Experts of a small language model: 94M parameters, 16 experts in each of 13 layers.
Below are experts of layer 10 (counted from 0) of a mixture-of-experts language model. Rows are named router (the router's row for the expert), gate (a neuron's input weights, with its number), up (a neuron's input weights, with its number) and show model dimensions 0-79. Each number is 128 + 32 x the weight over its row's rms, rounded and kept within 0 to 255. Numbers have three digits each.
Before each expert's rows: "mostly gets" lists some tokens that are sent to it at least half of the time. This comes from a sample of Wikipedia text that the model never trained on.

# expert 9
mostly gets: " Championship", " won the", " Cup", " football", " debut", " tournament"
router:083074138092126105057147147066117125120188076153128126130138154155128092076119105089106157087143106164140124121137164171173150089155140210150119092126048088141097125141186112131125118120087103106074177136140130097162134126150118154152157143
gate0:132089135129131151157150068180161146107132130123200137138193146123094071118036152099139158099119077109110162147078111107095130128207075115154172113142139090124137154106136087197165139102144133135110141129200129124137128109134096052175093116
up0:098107151136164134125129163113064107102128102135089169146150159199134105131146118116169120149111131149137054110147083173127130136113137223138112142132118133123123028141166140134105155120120174070155122113125106092095147109148149189107194081
gate1:108131061102115135115138156078138080091118135130216083092157079134143143125075126135174134159152131121154135133118081205082082140127194105088095147140095126066099184063128093154095097107135154113106157078190085132115128055126221082039138169
up1:134104162130158118094163150148124111050124160137167079147069163069111113150141094146135100147121130114108170118067026151164140136078095089132139179138106144117147179065121146120114109100132102126061098196179144124086138112081160127070145094
gate2:154142139125200178142132080067187123135157118170133097156111094104094135149156172147098167137156177159112129141169162149169112114171085149115111142131181147107147128111075125090154161135108123100150113091169094100139141133093112071076106157
up2:138102094161092154069139144123106107123117110095052107159132153158027075126186109111144151189139128090131079049133177159116160100115084121095185097156170083156169180135080145109110072174121100167146133143175096152159086143170096162119167140
gate3:123141113098182068124099072083188144131142142101132108103136173116125111154167116117132115106119090142116117078127100119091185080140177098166182070164157146085112130078120087148100132103130097120081118119085139165119068091141117158111127103
up3:112032157119070173078091146165085102197120115122102093142135124057105084118104168170160151146121078097114148150078163128115113153089052157099112133136167104145139122120166144166189157103135141141133135139167084069145152156109135105123160079
gate4:124135126147150138147087169114096096098112214140085137065148140131136132124128133135128110123082129157111078152138128186170141105166102168098084131113137137167147135117158178099110072118124150118094144090118097126149208082121127127152123093
up4:133127141105179111122154109148156141149139075109167209109112136139108151126126139142178100120182172098166180129091143117039102100109129174194119128094133139131127137141101129095087173190126103117165189150146161152135115118161092099122158141
gate5:124123111088137126122095192209130158148168156141088135118141129065107164084154064082154086083104121123086125086070116088113158189110106094082191106137144110142146130087130160095058163118099075130095087108182124145066125187105092118143108109
up5:113107193129093159111129108120070113095061111169152114083145131143166130078136157124123083202132169158152112103136206109175119090117139131132122114164098123110140111109153146220089111132097124083170131097069126152124122121137133139149160136
gate6:078175102184070147135113136074134117172114155098122147194070112143139156172116148132092111116153144111177121139170120139117157075100115104179115063067130105106128159120142172133195143140161134126120115079118108105101052100137156106164103100
up6:069166101215107080141154141069106137175118170117150121124056096094158096120105106139083173139128107166164134130190108100105094088126163087137138118082148051105112101161153133148116156123147110168098108103129060159141099136149151130127128090
gate7:156085065084149112148118167131149167153155157166137141135118138152135145073060158165086132136115077153054124145100108080122147070115127139136124135053112127094111143095130075155089154136086117155155157113153105091152074125121110081138089126
up7:159125112075140091166079135113162152130152138165082137154151114115042158130143120169111085149150097141098179121049176108088138066126062153141155129085135152104147094129108089042123161116078157170158189123114131147074068136051071088118139141
gate8:088135099080140111153133097100161078105101125190164129187112116103123111107133137168133115152109133142089114135088076068107094135113155055239076144089138138136144128115066134123139104155138141107160112126076197125088197128132129105140095168
up8:105114110128138120121134096130127114128127115061141116112072121091072125180141125161117133070075100140108103104146076116139110173129089141183069122065112117132099148072159160097111100166127159073067131125089111153145142106132094140151163066
gate9:151111081161105136082177137135110152140176129129163136161154142137136128127051103137118209223133126172108130118106062119116122103146093148084130121057135148191163159140108169162131130128113140104151171125141141157135081074100129135184129142
up9:112142148145135145114129170170162115176117144168109170125106116148099130100140151134155065120108095138121188096166168073127123148193205122125108194120132132111094062129094182124129139125078097155118120117128101082132227154089131138122137103
gate10:185137077111074180100105150125085169090144102151162151112233116093107147154092093100085129103142168208131142145100145128134100087182100146161088104113103191118152161157131095144168120171154107145147187123149113168123113209130139083110159154
up10:108135112110133126105129162164130154159135184053145107083192150184164066201169137093109077072102140123122122140090073137149181158131120097171141139124077124122158096118179086159193092105176144143181061138106138165072093125077147181143129126
gate11:131139123121113129137177100141158115176156140146123185158132134149106127088172124128127231155124081129166183098134099087146171170142124143075118127097134130116140108139104123170155128124111152143154148123155110122148196095061197115214095131
up11:142123132132200144166171091162047108077146126090122126133133154183161091079159150092160099022137143133141123163145135118114100128074138173159148119133173152146130175136044159094166117123083100126126085131155085128149104085125165163113153097
gate12:119100178121159180090122189115130158148141185134149091129183128117114149164062115109136155101108122146060134144143112127119162119121143124189154181113094129191180179140128159137138107146142139115186166153171156156103130120101082112141177086
up12:141104067126127076129161092171115150054144080147115187124025117176111124133110116172138144155136149098128133059136144122152115144157092073084104123132158156065122111094063121127133159138111180134108131088100112127142159107086099145096126128
gate13:100113129164174148118139179136136188142119117132090122148153201057123037102147123177115100153169095180214106081172165115139178140153187157172139123126127148130107113125102093126088160127101108108127138135132150070164101157110208114132135117
up13:129112137099134119100100071139139117170138170141140065113163139063122143134117151145149109165120105134120172122050121067165123127123164118173147102138134122174150140096132146141174107135125168172120096135111159086107125124110109078147121174
gate14:153122099162046105150141147098137211110145202081120092109124117167092131130124143135132109141075190144131086117130151176138075101042093074112136139163137163119155139122124102119190125127123134157123105173096144107108137113172151154072124147
up14:109182148125096086140106138083155139156123132129142167115102146179129112156105158098058131155109163140204108080098133110144176145082086087143135089165140134172124132162125161073132198141097126195041095147102126096157126106159137128062167111
gate15:092084135152146154155171118148098113181125139079125131184173124110098171130101111107091073149157144140054134072134133152109139108146155144093111105129136128114122136102155154119175110176144040178122124097163089085080110193122165162109138077
up15:155097114117124171114079179120199085095128125114136081117134171132135168115132126141109077144134130165104140154112064143149110079174108069173129109123176139150200169127128144172151140063094107111117095108113080158135114097102114127163097183
gate16:095106108130109156136115121091142134143108128120078114153150142171162141154133131147137181091169134104116151120137049112128183135122143142107182090110153144114135067150158066095144135120133096140118167071212125132107142066164117182141172103
up16:102117134129113185162199152118131127130101107084156113135047117072133068120091129114139169055132116104073091108084107100125115164060086098181149114043137086144134075208146135132141170136094150157114130092130079198127180167125148177117094111
gate17:101149123061098175118152137102086145121154129134162166123158136154117181167142118107144125139118054094140117125137080134154102077105123085079091123110109125056171096089106124173151107129135112161128090202170079126096124050135138140126147127
up17:135128140158114125146162081151101106135074165121102133087109131139109088129137074129099166169141168088140210128144125106152126082166180133136109158127156140056139137111128110170141111116105138144141125124201137084118125108151126105118215135
gate18:163134139095148111131115113142156136123143181152127182116097085128120136131099120138152093105140101122136158122164118127085122151112206145121174129162172156143168123092134126080161100136116097152159195134192169179098127118178175092111147118
up18:112165159087191166129131169098181140114173140132120115167161140107137142123131126132124153172125126110110144129111126140095151134116179156111186129180109147152090138104113118103167115108130032128107125140161180168101081129137087157077178170
gate19:127134087135160112144090099108046157176140121149124130148108209093075118086134184146125154114173142118183185176125147098157188158132176196133168112149104132160102094143121139109085130072168121135141146153110110172118157092071113105076126137
up19:129102120091172125117105144103095164101104162119120144123103164128121170117118142130168132152133102102136120109158150127113185100170231128119100105152128114158133107106127130121089129121171106183117148174118158094113141162105134115122118101
gate20:095149141121153225132170141158133127162129197182128107125136189109112115085150176134075105098124105074175141152132136148188119109204090101056064137111109171106133118135084131113168168139101091199149148133079143099131142090107109150161147140
up20:090180120101113158133140133163092196154164144124127097023153111162157097114093124138134181115107142135143095093126122141157129095156074120109105171104111122149186161139102124109125148138135154185155163142144106112101118108165089079115162138
gate21:125066134161153124041147114099098181107142130076071135152111078109175192066093151142148158120098103099114157145150097162116117154092062114108144075108131144107132155145166060118082139136151161157072138169091110131097102115125039119127125087
up21:152117085138146143135170114058143125134121109109130156168116135123156179142154138162229127134089177096132131155181124078167122166166147136050121145183089156208161094123133151169192160108121121163088085203151152114111104092179102071150162136
gate22:087125125124112130116163109114126145099153110147119092132057099143147103110128077137091162163147119120149120174153203114071127131174072140095077116079100124155120111133155115130125143158113146122148102126122158139143118099131067109161120129
up22:075109176101161143103126186110125116076187156103089106151101092143142161148121089112080157173124104158122130140142150127095128076147121099153130144110114089079138133125169098152129146159034133169110120135112176138162137095109115118162146156
gate23:087171189140120151104113177073160153111140159147133091114169119113187142123133132122124118165075061105087129143123161107148098096148116133086140100125124087129105174168135114118109041142118127186136141137155090118143144153109116122125111161
up23:128155188053104133082110134098133153175109109114105106132129058100156137140130152117123110183092093104152121162125191102115168121150149141110122128147148144056053128189111106134113139137140127112149142161100094154104127143133161157156116191
gate24:160094147129152086124146159114125174108118123172148100197168091143160057187147132175164149123103104156130121108107061067140063158115073185127131133120115118176151120151127070053217122125127181081125141120149174075169154138138133122060133105
up24:076107184092105139133141143134135091144167129127075114159109165084050148124143168120101095143092069115102134206086140119090142143094118150138143138146112126157130131096122060157097140110136168060133117099164153071191172122152079167201146172
gate25:099121136091112098201138169155151126120099139087106138111118139107147114156113128141166133084127126063127160117140122181112156071116108114234135137120109039151141131147130166094133087159109101119136164135146147125132159137140112106150134137
up25:094105126104198152145154180145100128102166177055128157129113121076106131131114143096146155093146082113121168105144141128164119073132111128185155158087030033112153178151083155120146104158135125148117180173131093118183154172131101079146143125
gate26:112153062118108156128186079146197143152109076143094064154150091039104131118177120109092154177120140118135119152100151180109100172100118091067098118128116132134135149112157107135181190124131137111134094169158120068164108086149133119132097132
up26:153147148163132108100071158137104128137138212082112161083102135188112112135116146155131135132121124137109106173160130083150121079164154133140164207104106110088115116106168154139114050105155126112154159118051147172150153143109127140131119107
gate27:115189135156178135073131085133178096094129188136105115152080160113120121147127163127147124196111155145122137140166116172130113090100114131136120143072070158050132152162106179134181105124120112127061160149157174120116181129115124091114140113
up27:088091093154146082130101117163170161097067119179172106165127166081175174125130136132160137167118142142095170147139152149112106180112108123097139109107142178129137097072126126167175085091128119110091176099176113153143181064135134074083136131
gate28:090140149158124074158118156034089138105145128108192110130157149172087131145156150099185112138104152108140099110159111157099164171197150087108121131093164064119137135150124164147093147130149082167129083148061106080151097096131114145152170140
up28:174071180158137128134110134109121127145091076070088129115134088160106113135183149102187103130141106187127124102096119084076108077119053133094133082116120110180085080130103171190128135054099138070160082087142141139128083123115095101111137152
gate29:146134112145135114126130131146113150137127174114134130122190159131122078132127121131128123071128061194110137078142155087161092139143079113122147169101123113083127135115156134173151139120180166132138148145128082077098101135146079132115177171
up29:113103160155135120121122157155134142107132156185119144082144184179083119093097113161139121068160119177082190108153148114154105036144139127124148174099129139124177187121139146150113128133157114115078165146153084099111156134171162138151180135
gate30:148077128121150205116132154128155108057119161124122126099196185130121114105098101095092205130123130180104148119130144120125103115144141080096086139131111100096128102045128097087133128168153105170099160136170188113133084068189133069125113138
up30:134112073124102105177121127171138106121203113169090145115111074111101162062159141163083148125095125111157153097173113080145069073143108110229124124191130141113106136138122101114155144092129105109169115100093107123091100175108155178141103178
gate31:146182094173140093102166121119161154166125102135138169138095118123124156107133159148175064142129139153074077170126162162155164074139151167143135113128121101104138175092070180155103088173098114062099111110133103149096134117124151125131132116
up31:125199117141101142108097156146104104166093135092156141179100131166123107132113115101073171142165101102108171066159143116132115108093141044112104140141125116146122068099116065142091186080198107156128153093103091110092088144173113162125153178
gate32:100111140148139131109151125108108096114100129099089137205115106175125116171138127071138150114118170095086142186185108104149173115113077108164173075059119086171183113105141135186177104091136141204173106135152094189127099076163116151170144175
up32:119190145161190160040123075106135178158121120112124139069111105142078115132134131112177115099103127078087139187091112140102083131089193160139174190082141156156113086134140183121160070112099157143152089169131113135185170175139214134132077082
gate33:143110139144105145106151109110130087153079109078164124125135085137091119119141144165086086144100167119088110107204125102162133084094085064165127145116097121092180158095149105179137145112103105136107125078191108195058198165107145178122108143
up33:123137096102137133103153069143116112137100148136127134101128185135122073083126105132117119123126149131081119116080171146095102144080151156081128123089160114134086119168160161016130122125113162080105167189113134124173137108108119181129139111
gate34:158124130133133118172146182093098148138096186155124121111119088184156129129091120122114131123130166145096128162109135124093131066154094095255145162116127091155170131103187087101098121117156111132097154096123162151151116050158131161113129106
up34:128148138127163136094148135150174152138106138149177159141108119118161118140098085091106121160141101111169152134198147093112120118103145095112146097182123093079180094140097101135163136114101157106156165099150105169097088084079111134146061145
gate35:129139134126170136175097174109155162110138177140088145130126113114139119157134157128105083082123116152046080066109174103151122131111077104144178137008145140133105128169089134104155104154093208105153173145125139133146139150112086060117134139
up35:114115134153124128091132119164117113086129081150142131093171099117123132168116086144146096048100144127124116086119081085067122108086114133141174132190193123139135132205085087116137121165153105110114142098169081136169147148190180103123146159
gate36:083101235130192129121124179092104110113097144128152085098105226146095127167097043110115069118106137134124140127167130107113113157126155143116167184147064139105166134120124113126200114115190135155116155146169085095146142222182105086125103017
up36:178106070099121132140157126134159081132219147134108181152174137096150149075123163137138163106152095127120103128153130163128178081111163128187104095133140163105094113107168157155058105143101108125057111048135117090136080089101077166101165159
gate37:156076131097168145097124113126113140126143087105138154133154148133156124106147143147108151146142091100165159104149188133181147163188072069106138111120131192155108078102110143166087095113077101137102133168191146138132072085092098082064143152
up37:054075109146145101092147128106103088131096172132136133156126113124184088106140140182090117100131076063207099140151154078120103197115125175163209111154138044149202106122132189150085093074126048108157115110075116082068135141100155107150099137
gate38:148094177118122119123137110129131127139128113171156134131097185144133153127114096098149149108141164079188094121131059158146139142173077144139151255113143123137120168146183131130122153129138083124065178120159078110212177148157118087124112144
up38:116075148088119198206161103068140109150091123194090139171161147119117075116127221115144121204107063089165135089124091154135137118121112078179171094126128111148134162139151123118094118173103123112122109109116106156197093214130155124129090073
gate39:094118161132180116090096127080160142120126153172097091086145081084104102151123085131145135076102088129129071126130154133133100170145165171077114089131100098127118143147155090111153152111203061169021093138179117117129121165099135107079147158
up39:114153141106107108085107145130124159095118132103120048140163097120081137135128053138091112149152117163169125187109116112108156127160183189105125055118081112099103075149207103153096170103148165121064168133136176103158143212135144193141174152
gate40:080098114148154150218159117082181074122144134172162137122130120120166142117135115150069087120136098079141117106141078122074148126133146119124096116117161183097195147164151074103180140076163133141084142020127149114131131166138159089080122181
up40:142114136119101091124145106119150116141114101116028168170133130156114101245130121114150114156075100180201183068157170117143073089111112107120135122111079095156142105117152128087124216098113113092167134152121120153073106180113150159118116114
gate41:070132121095169114144132195176136170175144155067187133099132156144057140163108121161128182170138122117125144093098154139091099141146123135136156094054131152167114078104104131151133143135157172135053187167107151157155103146117127138098096090
up41:132140095115135130167128111180129170107119173105123166102083184142118102096147131115152094071098134150120118147140144179158135100137126177164138066196120106059082150138176139102153142102098105111151140121137097110156098065102074182183123115
gate42:156129074140131106105110070055156129124123078141176138119122164130122093145181157145124075057117153070139115148208083171090117172112138139122127112134161177194139147172099092107101063081081135135146109127169164142172128160167129104153207154
up42:129092142064146073174149188119106071166137054138115086129098097131091126162140119111084186155172149227143136130071147071188111122087081114153104155162093130086127184118140111094154165188200114106087144110120162104094112069136187150159143055
gate43:101076101121073142097179240110181156151129114159133160151135154119150155174128098117101180106147119169116045109179124091145137126127150076094137147148177141089155059153168150111106196135144114179140126115163127069140085069160106137121140142
up43:050126091133164109135088185147110123176133164102153112118099127126116168066125149176153138102079145162114136164152097110105104180143100094123134110085170143206064180154138144223155131098108144104153111143074074052166163138149078147122120123
gate44:042134103098107076162099089083219142084139052140149091137094159138080077117149109123134152150151170112104146081134135182109132167112166161125074184164077187154112158072096083132068158129181091141131131143110117161101163144128180118122168137
up44:135107121116129066116106088118143175125140031144126169133118123158073136136115111124139119144135131108136109093139105125171113229110113134133107150140105152131146125146170086123166154108116089097107121132146072184006135075133167149126111150
gate45:132078066150169158111165126068120190119179200136157157156114135061077131148030138130134104102150100112147137122123104100127158139159132158130148166154155063100129162196121101131179149168138069138076173139159138134126123129121134158136182139
up45:141137165119138103129118126120115087102130152098101165157161131156187116156112156068121132139123148127136132164158137185109209123112164083148110079123145208182187145142151099117107109096232177131147101128123137121152160089058085087114147151
gate46:119139140083090081157179168076093136156132131157114061116112177132064114157092155081103142107109118058145140083076147111125097149160157166157095154159145138125027173139124169081098166162151159126116110137160177135130088112155160160157107191
up46:102124101122123087158158168091112126134150145136185075161145137106186095123098171052072148186076149175204112115118112109106123139177090144107139096085143105096102121167134143118184136153132141157166086173119131142087100159156143184118186126
gate47:132150109149092157069135122072146224222056128103152088208132144130180121117126125124143140140100112167178139158100112079105144159128139125140131167111087075138170119107126112172079085088087145089100166154109148142102092118127150130102128181
up47:103117096102144125156105103202101079126145124113118112060086170110092136144180155098141107132131175109114126052133162090132092093124082163071135121136166178110101101160144116085114161100169096158084111115143156140086083167095095086124159138
gate48:090101096136093115142154120048157134099129138097144113129179136134125124171140065132134113054154151167095054127136125103150103145116198111143101129152136119082138167231166131104155083123193074118132109141211177087057125175147162144133097139
up48:108164092137114142129160153114119163098163122107131151137175179151123165137157128171126125078202115164118066172055084165131127181106122143151065099085102116113139080137123105086153154159159091095109083127155121115132161163157143177121077107
gate49:094100111156133153089115136156135124106126135078109106110110147161116119108146103170098120117144127081040132141111119159139108124150153139151156144091141156129146088133140100179124156075063200135117189101148178099140131099137107142109108150
up49:131066109144128118104123222122153194095144137167076160124143088093150141140141127111139065149124142178130116093131174085091167145125160180160135186189095104117092110126183119099081176162152134130127117060126112089119091181164132125194137100
gate50:084124089130143081124148182124150134178128151154159158130173118155166147069112169155112154099146138134117152135135122110205147124154084117143122123098079133111130075118134081159127061126118149083101141164124112196109138107105169172123113136
up50:127126150112137094128137118118079130090174140105150129128123088056107125173118135107148157123084201133084122153130127128090086156077084146153173156138125191186091177142090153089106116179123106150149124066123124144095175168171125080136076103
gate51:140192207166200180113120141137139098128115126127143147153130145108091154142110110080107159169104114084083131157145047102132107147118162080111136171133109154122140171143129164115127097121073112149118159168194194115141135107159148057085155123
up51:111160117207157132162179140165091154131127118130147153149104137078069120135125106074105152126090129029070144105126049125176082159169083070095151138116138110116138117083165184165161095098099107110132176195160125098133075162123059106085156091
gate52:122093148112127139136150124079106166123081113061126074091166087107114135147136095069106144137145130091153120137088086162146126142106118125042108088168139132100137179144145140091069137097141203121165117076102114119121116126163103133137238103
up52:100090128130112151146146167084091137106123136114100150160178168099122122158150144090130088138091101087163118122136178113132124164094109144058137106159086197124094159164052078188096112164135125071135102098132141164158128112150103140099147105
gate53:099130103151116137096092156071102139122133149143099078123130146142106165217141119154132117128000111119128156108149167068062128109143094141145154146147103158131134110116161104131131197129156180080116158058126092113107137117203090111082112134
up53:124162175137108109097132093136114064187120152135105164127149119166127123112075153057147093080180153104108111126101158246128158086115190110069116077109222150076091171079167143080127103159161116156154148138148089130117155170085101145146155113
gate54:104120088123101140107092130098096176154144127122121124053077154086157106122119143125131100057105133140111109136108109134172169010130076123080160145128114126158132169154103137152135211096080143144100166114146137161137109133118085082096096160
up54:150135100065162089134119102180096118138120131162081104130125112100091129106086148114135165190108132185128105123065130076117116093113088134168122131169119186134113164164134169126126192135141112154140118143156118129172126129112175126118153089
gate55:130155110153166099141119122139190174095176077098137128104199168155049091125120079157167157080139130108064125095081121139106114127142156160161070147166125174136118140139146167168153109138116156111134181110140043096096155103154123130210113140
up55:144110159105106094127109153173131067196117159136109134151073075095101122101128117132096072129101142085162144147119101079073168138139130119099131135139127068088114060152091150115132125136123100169119117123082141094133043069103141132078137124
gate56:135117137114123110132127096120149149149178139095103138127178160137084104124100167156104110109072123128126076126133161098132130132183127134125080119150139164118094150125109087110143128126071103085097105180162078090139087155202180130154106088
up56:120135158127126167105130148079157153133138167132086115136154189071120091105137140131141138084107119130055113076129137095121147128176114151098050125147152162161084163097082118119065120103133077100137112169155057092162105183152137115140114134
gate57:156085051168141177110059104126103111143130142178079110065092081084089122137160120163097146121104116083100063115083116102123134152175133203111117092165090095148075144158164126117165208154143137118141162080136092092125082125115175138173076180
up57:136114093124161105143211121133090128077111169159207127115164159111152119129090097149131153095114171177076108098123089106162099182129153128160125112115102161126108085142175089113102132109141136150105169145157158103118124122121098108141109169
gate58:137129101145165099123156121147190113089085169147107093097171132158113158193170136115127145112130159127125131162064080133091117155113061139150146146090103163116187116104089152126150071117135178176149104086099117127124128162115187106145153138
up58:120117049151126125065061134176147135130120098080090127172148065167191169143100101113136107181071160118085167128121151118141106101160089098136120203151132175137164162118187117175127135036124125137136225105117125131105180181150124123082124091
gate59:129118104148147135112124134101155152130118165127080129119217122137050129118148114150094146163089125130161144088073096162078147106096122103151115166042093160156109054147130121150143162101159164157136108103141097145094112155129129172124115169
up59:089123125120128115101155162102094092126142145139130155114129120149125138130094076131203178099094193107067086108128127107115127105149093136130143119117090134169082143070135182130095108122154112143128135122189106099063153100144081080089088110
gate60:124063100124064081162099071108141144114114115119088198198160139105111163110140152140087130161147156125109134108119140122123102109100140162053144088105160134103127093106143158075154094177146151193112160107140118110161141152073123082117167150
up60:109096139115148095158157136093133133123146138078097150160122168094093165134139114131124116150120186142158139078057126147204124111131051115124131125122133157115143065118160187109181120139119154129135142140128150133213115139059075141205184119
gate61:128116135077083164113152082123133150151170090127132090117090039137124154130137145159133129138067106116131128135150060112082101077178138143102097152155123142083133144143127157139035152087141099158113078172077159108121100153136121109134111155
up61:137171126084104147158139102104082131124133147114122117115104122101135172129106141154134123158139187187076140185123156135162147107068092167110116188124145061123101106159139182083141110148102130115133197111158140120078121166114108056100157079
gate62:144122143164129135108127118135162106113123130135126128132142174113174077153117143128167181089077154152149128130127169128128106158152110075148123166164103103102142149115100200082149132124135128165128116120104148087045079143130113120129123114
up62:137161059104082128134127139149170132135117138054100104182101086197085115151199161091127137130108139118106170175108088126116164121120131141055083109094170123157084113119156063156139153127119100189165162157169112128157138129157128163126145177
gate63:159074122137125125074117157152131178158156121142080065154112172122137144114173183138111139110106089095186109101188148070152156135135144129102160081097085094138187185159158131166188168093167139135168109108139092105053134136189154112104127163
up63:134135154113109146111119111114149086090130136082234136095141167102142143174124137131091098149165173116147098125094134150083126151093124122122114155161174147134096109131094133056102134091100161083139125098108094159192105124067159151121096120
gate64:150160135132107094083156121133129167134124127098135078171090094108097133189115130166098139114120082160127094107082196123156068158088187222168114138112160159116161114150160175139121146139112093137117196175136096161095191169104089089145113183
up64:090168087148093088133120109146143172101107123166141114076138146101137084101155132122152121118103156117122129135178134168137104169150118106113130109139158129154140097071127063115137087166107126127088153076144152124123164169142124168170169132
gate65:181094105169141104093074165113126150133156122111118125122097191119097082100161122118079141134169098123118101142129090148132097128128115138137132155064133127139148178184134127156118171131125116115126150126099164181121149047095117081106111170
up65:132096211138186118155182124097117112130111187153164200097134118129116124134078100132078110151136122184183128063106079083166120135081110141164168084145089141100095121138120141146106109109134120145079106161114123142147149155121107138182148113
gate66:127136152172139122139101092140147155139088133156126116158116088136084104126040171124141079076083159124139185156119198124104123116182155079161124124116139123139135182147173142111147142113132163142192096127080117088070144150074154100120137205
up66:112184105122141137129144075189146076155132148128129133097120148117194150128129159085125187192180094125084145125128116133122115109119127154143170164123161136107097101142097135109114112173085087043069124165150156133139087116142128140088117091
gate67:139128146096142128081128071114192133157110085145120133136141139134124106114083100128116182144119115069129098115166117132163095163163172154127142111121126163159154119044156087132107121127143129165177122077171133129159106139034158147137124167
up67:152119126138081115097118120101075152152158121069082110123166188087131137086136189164119100167115160138135144090144048091128173108149111112131172121113133141113117180165085108095137189139132137068084211156147078129138150082130087147137095159
gate68:127123093157143162110035123151146133147126134126117137173105166181115155116134105128096091084142127124120120084076047110099130111181139109133136128124132039181092143136103134093157140152144127115120123154103129097110182116185138134133140131
up68:153177153106126116189139153136111143082123154167141128072136089111146112147143160060165144132098074117175077121117151108120147142149143111137158126176099128159126138151147158135142141153117212086125099164174148113099094130069111115172095145
gate69:088085140120130117130122161131092148142174107105098140122097085158098079125203179143163105131180107179146094123158091135155187120115118099175142135153170128098137136155141115107104114070114164124108107121054151062096093100049152130148153144
up69:126130142175164126128083160136144152147130139148134055141123128150158111170106117120114142095176112152124138126140092116151151089152123130216139112114096147101136135222137156085160125042145179094114115117109172126097131156109143087160139139
gate70:117109154166134077098210119137113081096124117188141186128123107123149110214122115172152106058121099113153123096166089145111141148101154136173168116134146172158161183156116124126168079109047170171110135124140052125162120133052129145175072157
up70:125131106091091091146116101099125060157147153144164094155165099092131078108070110141125148128084107144108140080115138090147128147107119125116210145182120145106116188127160088160113128171114138145079124152150064117103157150117084120146122125
gate71:125140121056144150170090157102121130151133115155179117095172182152104173116106135105127170140095076066128103068123114155105091113153135217053160081145091155117117127140140136096184105133179104106153186126173115103090096194130194143139154172
up71:116126156175168119131186091195173132138113140097069159152076146101167137144129125158149123091161147147092179158084148100135155080087146095137112116097111117047117113089101143177083109115036087161107090089071121136187159097085129095140205128
gate72:156150090138079155179094070064088140151127192187131128123121111106126157099123054120120048124173159095085110096138147131121088124136171198100060148155083105106104136128131123135101145147019114133116124070102157138162117120141096089177094093
up72:114116155135144122170223098149076113102133156079156101121201120163151121130158067143174177103130101090167156129126136141088100180128112120141194086063086126100143232070118150157156103131156099150144168127187126127068168116107116145122125109
gate73:077123192142131082141151159105119160104115131131103161127086055149146125145096171143157175092088113140113128117146115142165132144145096149077117160119129122148147045106108073082124137144111188158123138138125135212150154133142180139132142159
up73:101132115137148059055219129145157153112137119161148152106165136110146127123158079116066134161183158161126110107092137148102138171063089115122118089143179190122123095129103146152156117093087037149141136094152137143121154149187064158133157133
gate74:105114145055162112182097160141171123112124121122095097033152158100166119136121148150067102139195071104118177112097130160131143184125109132114084154145128121095108118201144090078127113233145103115130110142061147080128087098095133113113148126
up74:085131162118158126079159104149075087158101144147208141140200160139124159126115093104136116118090200104142144193143153090122102160120088167129132151083174116146147101141052128192130147136115098104092156131167046110132121113121106143137104099
gate75:155133084122096132091135119143192087081170152091092130176172084125097089153175109171177116138181065173153102115072081074041117082163149145084134119147078129113111135096135145151103119149183149116086142159198086124188122128103144207114184124
up75:128148075137152145161073158156163155127074050157110147121108159156072183163166151098168151162142206071077104208090203191118103129161137157202122150155171143107113124111070150136183145134162146111150120154102119167127093110092154122115119066
gate76:088135116156116136083123124114204117130122061117183130181071143123156128130105192125191135147150114096139126170078108120135111121095132086103082156137085179116117132091100115131128136092095147092100108144126126163128140115072149132127064136
up76:168152155118173166150161099165132104092207171122124156089121169133123121085164111136086106117147145131131164106181092122095106111140143194137108118171172146131153191127174170147141130178151093132200139173086127108079078085154115097092204105
gate77:175079143140134132127178140156130095164112158075150169150151156125107151179056146160131085155100127118140172177136141124113066115123117075120131126088103083151125147165093097164115160117113160132082179186091174118056157132127177112141074097
up77:194034126117117119114139120131149105129158087116099140136126168138117161116101093134144129120125121180118133171149178142102158113123123131138130122141099064227108137132207122158137171170136083091091123091130167011122068084155128108143123096
gate78:150117152099147103136147073124094119104123124101110134120086108069113170079048173098090123106126120125152121155081140082088148101108161157131088053159117154107136111103153134080114105143145096131109155125107130165162118167154132134105176119
up78:155174112107065157108115076123113053111103094104107096078105094106118153100132174090103176113134112134108128108124094143141019151116073074182077146112108115140173138146094083095122116128137120093164083167095165128117061107154112135186077163
gate79:167137050133148100090120111124179085123096187121119114168133094073091132155113193144137087156168139064122121153158113107111146131092162187166136070144143096107176111056139162144156077057088098134103155110124106166140135154151142158121113049
up79:137106079136104096143110125107135114145080086095079046062134093105122128152117105203144131132075153199132203122129111105113133083140174126117110119110149146136112159149123077109136142068150119158122148197083118159110130136122098130103171148
gate80:106111054127191136175131204118168171087160159117122173153124150168126142136116139114141118097141161100142100088115186164140158145212147050160153103137175191145153152138193158127124081121104129150141115104164107111166129128137114076143111167
up80:121090105168139136134148131137149145167132114090135137164085124114070162146107102137116157151130163155130115146159123159136060100094122116111075093131141079065163112126098147122110113110095120054176186146185104040153122133159144112119177104
gate81:136080116099143148171086148122133111086105122172123176117147127126163157114074105151132128128182171089102138124134118093178150117129123095198096131151140115145107161179108162144099164119140096138114162140116152092128125127134135126123083098
up81:094095117110122130141077135109110102146136179116123133110131165136135125098096106163089090120118088150177099127099082066093099082109149166141117153146131081171140163110096188145078139204111086092111139104115140097095172141199171124136152195
gate82:120077193084102117116091122163149128091110182121191113131128154175108078108146162168074066153119078151122154113158098105155119114159116029129131107140101125134109123108156137113167146105068125148131137133117092093152168162121154132130211091
up82:131101154082147135083141146166165146117119205137154131154182113148151155112142112127139092144155096126125142156136123115123133132138121107111127060118048125110168117101153088120110145114082116122130128111206153098127192146166139146098144106
gate83:173113083180108134129162124130190111163060122212104146145122104079133147106096106130097073102126125123125139099124158129124122150125171175110092106210100111118169091096149102163087148122136118127120104096085147190134155122118137106182147122
up83:099138108143125142146119077114119120096167119133077104128132182148128113099165126091133093129145083143108105089124052200149140144161126083160146127071088128103156098140104174131106171093080099148133137155134161118145143130115124100109126078